config.yaml
normalize_top_k: false
router_logit_norm: 2.0
lr_router: 0.000532
Below are experts of layer 5 (counted from 0) of a mixture-of-experts language model. Rows are named router (the router's row for the expert), down (a neuron's output weights, with its number) and show model dimensions 0-191. Each number is 128 + 24 x the weight over its row's rms, rounded and kept within 0 to 255. Numbers have three digits each.
After each expert's rows: a language model's description of what the expert responds to; "raises" lists some tokens whose logits its average output raises strongly, later layers aside. This comes from a sample of Wikipedia text that the model never trained on.

# expert 22
router:184150143105102093124124139086149138130089123157126152145146132126114109105130118089113122153158148115120100100124153152133150150157101165130123127143131110134117135145148102146153150171073136147184147099134165182130124109131148144145138111131104159113127122091111149177109128129171164093105124144089106079077157124095148169143142113094133150141162121107103184104157105150136142137136106131165161185131133129128139113154144147121161110156147159154152136119066152115152127113122077169138129128126123090119117161142135117101134157162142119141084132132106137094116136114117149135
down2:118116091141106156122202181159109112146121143124122144139165106121179132134139108158110139117104108164125124130149138158124129096133082144124138128129155126115138175140115141139132151155160135114114138130134085109142135117136125156117094132106119178114070174140111115099098158101111140118112122152143125132130131119107069109128086109097167158114148136096105121085120095146139142122144097175154141180144124135182085130128135180145109124128101128116148095124139150086129105126136125121129143112079118113157164103180120140070099113134107119138142130112146161112147124098127135184
Description: Opening pieces of words, mostly a lone b or B, such as b-asswood, b-uses, B-ugs, br, bas, prov, often in music articles.
raises: "ud", "ath", "il", "ub", "ul", "and"

# expert 37
router:114173102114104161122146126171112136098128150162111107125100109112152107090148115119125148104171152134159163134130186109152146167164078118110132133127163109130116150141171180144111130102128144125153151088147125111149089168093107091124150150117166173091143133157111146155150156149099090123097149143116144145120140091133132130145143123127105124110176131171147147155186105135102145101088106112164132161131143092106119127125144145098138116155148072105162092126106128142126151081143137136115120146119121138121162140125158138143166135139156134139173140121093114134099108109136099130
down1:088124103089115118126118131167133133125138184152108106136144122133152155118107142069181166084114132171114140125127106156139128119142167134077170163124107085148144110135140148119106164075134116109080107131132127122149141128139138128156129112156117077109144131123150133114103150114192126143142132180144102122063133117119141170150126144139106129140098090126097103143137158130111104090139158088121159113099150140115139087120088137128122088108095113128125108152091120151151157123148087089153117158092148111113112101142096119149121157114150120092133111125134143094130126128111129092
Description: Pipes, semicolons, degree signs and decimal points between numbers in statistics tables, coordinates and climate data, such as | 100.00, 49°.
raises: "1", "0", "2", "4", "3", "5"

# expert 8
router:147106106114131143120120108161111082153126130101112167142122133152100123137068154084126102200174121082152148124145109120141149164094151146149113095154116126129166116116165071116126138141142109107145114110129146139124156104174102088154119130133164089103137141148122128127108091103132100152137124110124142137139096167156160131156134126113133117117172118135110137141140064099118148148135114110067128138111133151117131094142100123076142118091131163127085123153118113122101138155112157106118131063127115096088167126139150107090152158120121109151100143148144116139137109135107098106
down0:101172121134096052108116141165100142088155185114126128147138125110156111167129112150136109132143100146125141160098097111113130137128080153133123163123123152105153180132115099153129136141124110127073143162106128143110162150143109150090089162100095146150088141108105117137096120135111148143149127128125120119125111086089152140130122108114154094149140173124136114154151123088124141145110127157121142133144100120112078106166103122169119130142135150153083137111115186137130139132122123130172125162147089148133140153102139102098110096115127075134083110125111100134132068105126140111
Description: Opening word stems such as ass, sec, acc, ins, contin, conc, usually completed by -ion, -ure, -ue.
raises: "et", "o", "en", "os", "ur", "ant"

# expert 16
router:147132098125133130175135151102142102146120139099141121113160097138145115140131118189135147150143157151127175084115077154126130141103169117080124149151131165154129133135134113146116150117161129129114104126169165155135122128127159112116127143123124152146170143149114103138171169137127105111163112113169125134140158109166141118136146132151124144172116129084147150161143104087139162114141132165107169080147111091145115202114122086135196148102103112124110143145173131169110138169134139117177140138163132157161113107094093114126128081150125128120114102131140129124116127107131138118
down2:108121161142109114141139160135161114134079127156150164173119107174091165166100128142141122137131101124125124178164091121137121092100117093125153112108120111166128148139136127101098148167126144142146176145100119086155142152108124130151093095132136091112116131128125140105145108118127099135107124154136109180097112144134111130091101111127096126112114131082110097145144125125082113128128168128142144096110119153111126077111090133102126146180116129115120149094051151128145152104143106170089125088179117139129168128102136140140127157141114148133177169128110144144158153133141113105
Description: Periods, closing quotes and ")." ending sentences before paragraph breaks or The/He/In, plus connectors like "of", "number of".
raises: "\n\n", " The", "\n"

# expert 28
router:094147137106121190144134105149127127094157140116137112123114139153155124112145150112132121113141145126122159134109152120116146168136107107089117139148128102145134109132176095121137141141126158123179135089142071124150125171117080136123123139144144139098124131147102116168161120152128103109108162070092156133093130136116134162146161131121105123137076091140122097105167124128102142151096139102168154119089156102112092185108117174123119148123105119113146110155072153120141137087159118106144135120109160156105148138166154151151104169162162077111125126136092118142121092102143128156
down1:083164148149090148126147091116111120153132110108156141138113155081123119133141133123129138128151143113119156129108113108135137125135098146115140083119099138120160117113120106124146154085160150102124123095150096112133108156153111116113099079130153128118123124125112093176161148146149133146112140109103136170105204075119143140094132127108147112099089099112139123128138127145112122169128105148157145059114113162123151119153107165142149149131145145170173076138150148148092193123184118124159131111113107136145102110104104157144126130171132135151095168165148109162156117119118129123
Description: Month names with a trailing space before day or year numbers, as in "In office August ", plus "in ", "(", "| " before numbers.
raises: "1", "2", "19", "7", "12", "13"

# expert 27
router:148120152175097131114129111133130139125119085140118129165124142154138114089099152096137118159100133155092134107122169126133101147172111136106113146117139126114107112109151083096131145136095148120145137141128118138123107119108094088108150126123122099105142150112082161140137158128105095110106159137113119145109199119118146162148188140143128126136159120156167132143173081152143142102143135100136096140127121109101099146149142144125108140125146105128188088088031104099178153093117102132149124121120111162127136148138120133098152115139151125167148139149124160118121114109089088144
down0:091139160072098131112177116104132110126154156138128167114164087128142144134123113133107125133063120123153118130092117134151141135098136126140121153127172130116140139102168152131152144110072111117123163105099128108139131091130107143161129109175110135206135146149149143156140141140139154136134145135162126126130087114118105099104113152102082117105182121153108144159139095190163138167147140171082171097104148084137122126140134127124126118161107150119108128106156136129111146149140096156155112124156121123130110121121145101156082128109109099077154149108112139093152118149128127141
Description: Short opening pieces of lowercase words after articles or conjunctions, such as rec-eded, c-arried, ag-ent, h-indwing, often with spacing quirks.
raises: "ain", "in", "ill", "our", "ir", "att"

# expert 14
router:113119101094114138120097124147120160133151128109101111151144111127120154125166127122127130165154122085114136112093146123173172137130085136153136125110139133126106104141134161124145114142118099146109251146109128094147086124126121124175103102120118158093131079144115123134148131113147117113117137131146105128098163097134128118157100117132123156119160117108109131113150119134115113131121116123128149104118151170118123227135148121108106125133131129107169092138107140154112194121130144144093107127129101112102119131181144156167138112092119155144176124113131123128149126154093096151
down0:170140152110128107145134124187087123143135099116138155113076124113122138132170127158103098156144142116101125100099110126163116133153158185121142111113157085106124170110097126163170081112128128136127173142125106155118126138140103143080080114161125135106133097152132096131130144115120122110132119107150159056124148107118129096161125131143154126118125124079126043109137124095162146125125108141133163139138131120128134132149160130129117125122108120158115178136160091130110164167128116145143145103148139120131076121123178132119077151155120086105121106100156105116134147140117123150
Description: Digits and number pieces in geographic coordinates, song durations, dates, and sports or election statistics tables, like 37°08′14.44″.
raises: "1", "2", "4", ".", "5", "3"

# expert 24
router:142126135167114129105129118146107137104083102137113105198157159103101142141148107100163163122117135135092113136124098124122105155111144137114139096072098154142143111082135128108122101120122133165085131144130088097091104130111109149112109103118130131166115116134093144137156172140107089127104133143145143135125174124120099104112084166097117124091078111121116125151111122113148153089117104127140131112137140111135116101100128145131082125158137108138130197130149115161111097103122172136153109137108124072102076131126132184107103106165145112160135126123147142099124095100117177135
down0:153124152150126130105085150096107088124131091147109127104171143121144158135122151151124103149158135116155142126165132123097117133156103144174106095153131155156107078117115169097086152137159134130122143159171141104071148104131133138098131144090120124144118106096115167141147160086140146161098170151164125156115151134097143156126135182122120094126127121095162097142162139143158117124133098112134101153136105151150126185119153141130136123159080103118122117090110107160119141128121103152118111126144090099118128137137128100173127127159190106095167155127155097086117138123127112129
Description: Word pieces just after an initial letter or prefix, such as de, r, di, tri, adi in N-adi-adwala, often followed by -ate, -ation.
raises: "ol", ".", "ong", "il", "ill", " |"

# expert 19
router:098157105120147145120155135142135126101110151063142162176123172112097130112126130103134123151112140144148143159159104119105144140143137150147096171137161121120127148119158105137103170139118088144100167093134108165171117117090141114183097150128110151107083151089104146120097136133145125130143127092133106150119167095091091133094138131106127134096095131125106169099118130144106150136118109127165094123151171116119139120140106125131099099133146144170141138134163102117078133141153142116118090102101137087108127164074101150136143115143137159100153136120119126153184140104166112165
down0:147105149115129133164113155126119117144156095162162151085163165148128118101143112115150138136157138095163162127158131138129159118117150106147123128128102163130117126150123126127065121113110137115134169135131135126122106151141165089140169072172136202105095109169159170092128121094145135093106152134102137138096120082142086113140185128135125147149123090098140105125158125152121136178109109139133110160104126116151117132108155106099150114159135122150142123119152135148069148090109111143097135158155154126120114118151088173152145129167123127100121108125161097111125134125142139172
Description: The superscript marker before OT in sports schedules and km², plus mid-word pieces of proper names like San, Mon, Olimpija.
raises: "=", "M", "-", "2", "1", "S"

# expert 26
router:138159130125120150115093132103139092106148106166115106155101157119098101112123150095142157150128119145112092134149186144168101108138111173119084101126109138135169118144122111140118153135129126148138113146129144161129165142123110112175104111157103155162146124100108155106112117092141166131160149149132086145126136139090143134125162101133127089095173129112095166105126121157122136093121121111153071134111120119099146144140096143137069096134151154080130151114070130150164137106116157094105107149138110130113105130134134153160183150155132118081093134144119150120171138145102109094
down2:122141155120125135134103123118145114143138143102078110120124131095069140107152139181134157079090149136170088136116109141119108143111132098120165128116143143130156150126126123129136093131149101097119170136131135102144097139155134126154164166127125125129129125099090106087121149099148115126113126138134084153129107177137085110114101174113100142114127130181150126079098126099145126140151125158147090169138124192141069126115108105118085135141129099121107108157129116131162139119136077111137149088075123130166156135099133094154152122100080173119118108130114115091109100137132132115
Description: Opening letters of words split into pieces, mostly T or t, sp, cl, such as sp-read, t-akoyaki, Cl-are, often in species entries.
raises: "ar", "ru", "am", "u", "at", "ell"

# expert 29
router:143105139104154121112135105104152116094157143158149174118121128126147121150146131092129117095140128120147110130111151124138160126137098108167085150119146169151139108144142109157101165118123130092086105158127106183128167130113119121086149130113138158130112166132136111141108093102152129108130130122112114142138159125118132163120141092108130142194123157110156061152116087117138129153110135091179079145136171104113147123112187135154138102139149145110118122133058102148137125106123144096135090072129098130120118083121129136124138109124095141128143157137126140155159163130072149170
down0:117121111156187110107116133140118126123111154161131140089184120091142143155113094136111116145103109132133121095131126099102147135122146118127145165150137131135092181107126168107134155085161118118185131140133123134133076116117138126133094087139139157094156128128150150157134153129113149138179089114148102127162130093127148147146066122098156124123097141103098113177128168119115133119130143176095112121175123141147139169141120180073133161119139106133110130113138087129093132128140116177096126126139118084145131120115167148153143143092172090133155126149136108108151144102138156129
Description: The article an and opening pieces of longer words, such as An(imated), n(aval), con(voy), plus to and the first digit of years.
raises: "c", " ", "ons"

# expert 31
router:117123156106152163138120128090139124069148111133165132128122133129136100126117161158137137120132141107108122127126102176159165135161126122084125095160138111127125118139131135135113139095148132099182122114137156142166112073128174163075144126093133138143120169168122098133159176123116104142117140092114105126129138103160150150080141106126147111118100101145104107110115133126155144119102166109135094076143131076155144144127157142108184124131147137100117102116148161156133141187136107153091135153157167147163126116141163136163169110150128078126096131161115092142112106144145131125
down24:163099158129108122102104128083107161146139093122091144129108134085123106137154107156135129119137108101114144124165158146114136153118129119110139118183099133137118122130144154150133152224107120148145099141139128114172142159132108105130131111120155163101132149147104119109150099073119111145112105171176123136110138145177120134108155137139129086122121111107137095165149139111125098140129139079125139097140106069145122132148148145099138125094141120108148124131116102127111159125149127120150123168125124197161087124085164143122173127128129126139147183132135177132164156130099111149
Description: Commas after words in lists and en dashes inside year or page ranges, as in 2017–2020, 1867–68, slashes in odds.
raises: "2", " | ", "1", " |", "3", "7"

# expert 2
router:126132110079142128120149179090115163135129163176114130122125107132118109112136119083164132097084156102120157115158114123083130105105131129119132136148103141108107170101065098122140093104145107121127222160151138142145140162183102155143109164131133127116150106135116139146172166135116116152092149140093161116157146091130099165077114137101140122137134111157126132111123108171119115109103130108159117115123146143139125121140140160144107117108097130127113175107139127140134093112100153171112101100101149111138155112145163154126117163143142142107139108172137108163127145141152126101
down1:132116106146117179111146129095087134099125072102098126107127099124144101148136160144101129136107112111127129090132139130162121123107083119108126141120144132118126108061130141108171137118118145098115103154151147139138189159124151108145108154089148092173124079108122083112130119165104104104138114152183123151100149138185131127120131115144107151081150156138080117117111157170156090130113113135086165102122122123122131091142140111098152154125131086141123099112085099160103154153118130121167150162122116118132133116077148134129166142126093123128155148124146152131146128147087121106
Description: Closing == or === of section headings such as ==History== or ==See also==, plus table separator rows |---|---|.
raises: "\n", "\n\n", ")"

# expert 6
router:152170167103094162110136107135118144152103115112135119087119122171106118146070152140157111133102149137141164116156117137126148143109170142115151097133091105164154134124071087144153096121129112156155172135120148132109162124146106145144124130164105103149142144089115155089110130148148148182098120120164157142102135167085114114111159107085157126128140145140118177118145089108160150154105118102112131134104120117130116116127135162164128136126098118157133174096105129121168108096145113156156098108132128123113166100143110083112153111147117160140104160107148167094135126099152092118
down2:095169122152109132109101132122143113133144142121119106179113082132134098161152124105127079121159120126091130104112156097113151128153064125111110134097169092103106144096079114150130149115102082154142156144187098106147130107114155116105130160094133097113125153096102129115100106148118110095120121140161143129111111122116105146117133162136136111130111134131158162120077092136118141135171111106121115137146136091132108171105116169159106124142145124153133100136135104066171118174108101141126134069139150148134125097104097133134173128114166120112157153131159116125087127097102132113
Description: Mid-word stems before a suffix, such as sign-if-icance, oper, form, gradu, associ, and byte pieces inside Chinese or Japanese characters.
raises: "ant", "ie", "ing", "ium", "i", "all"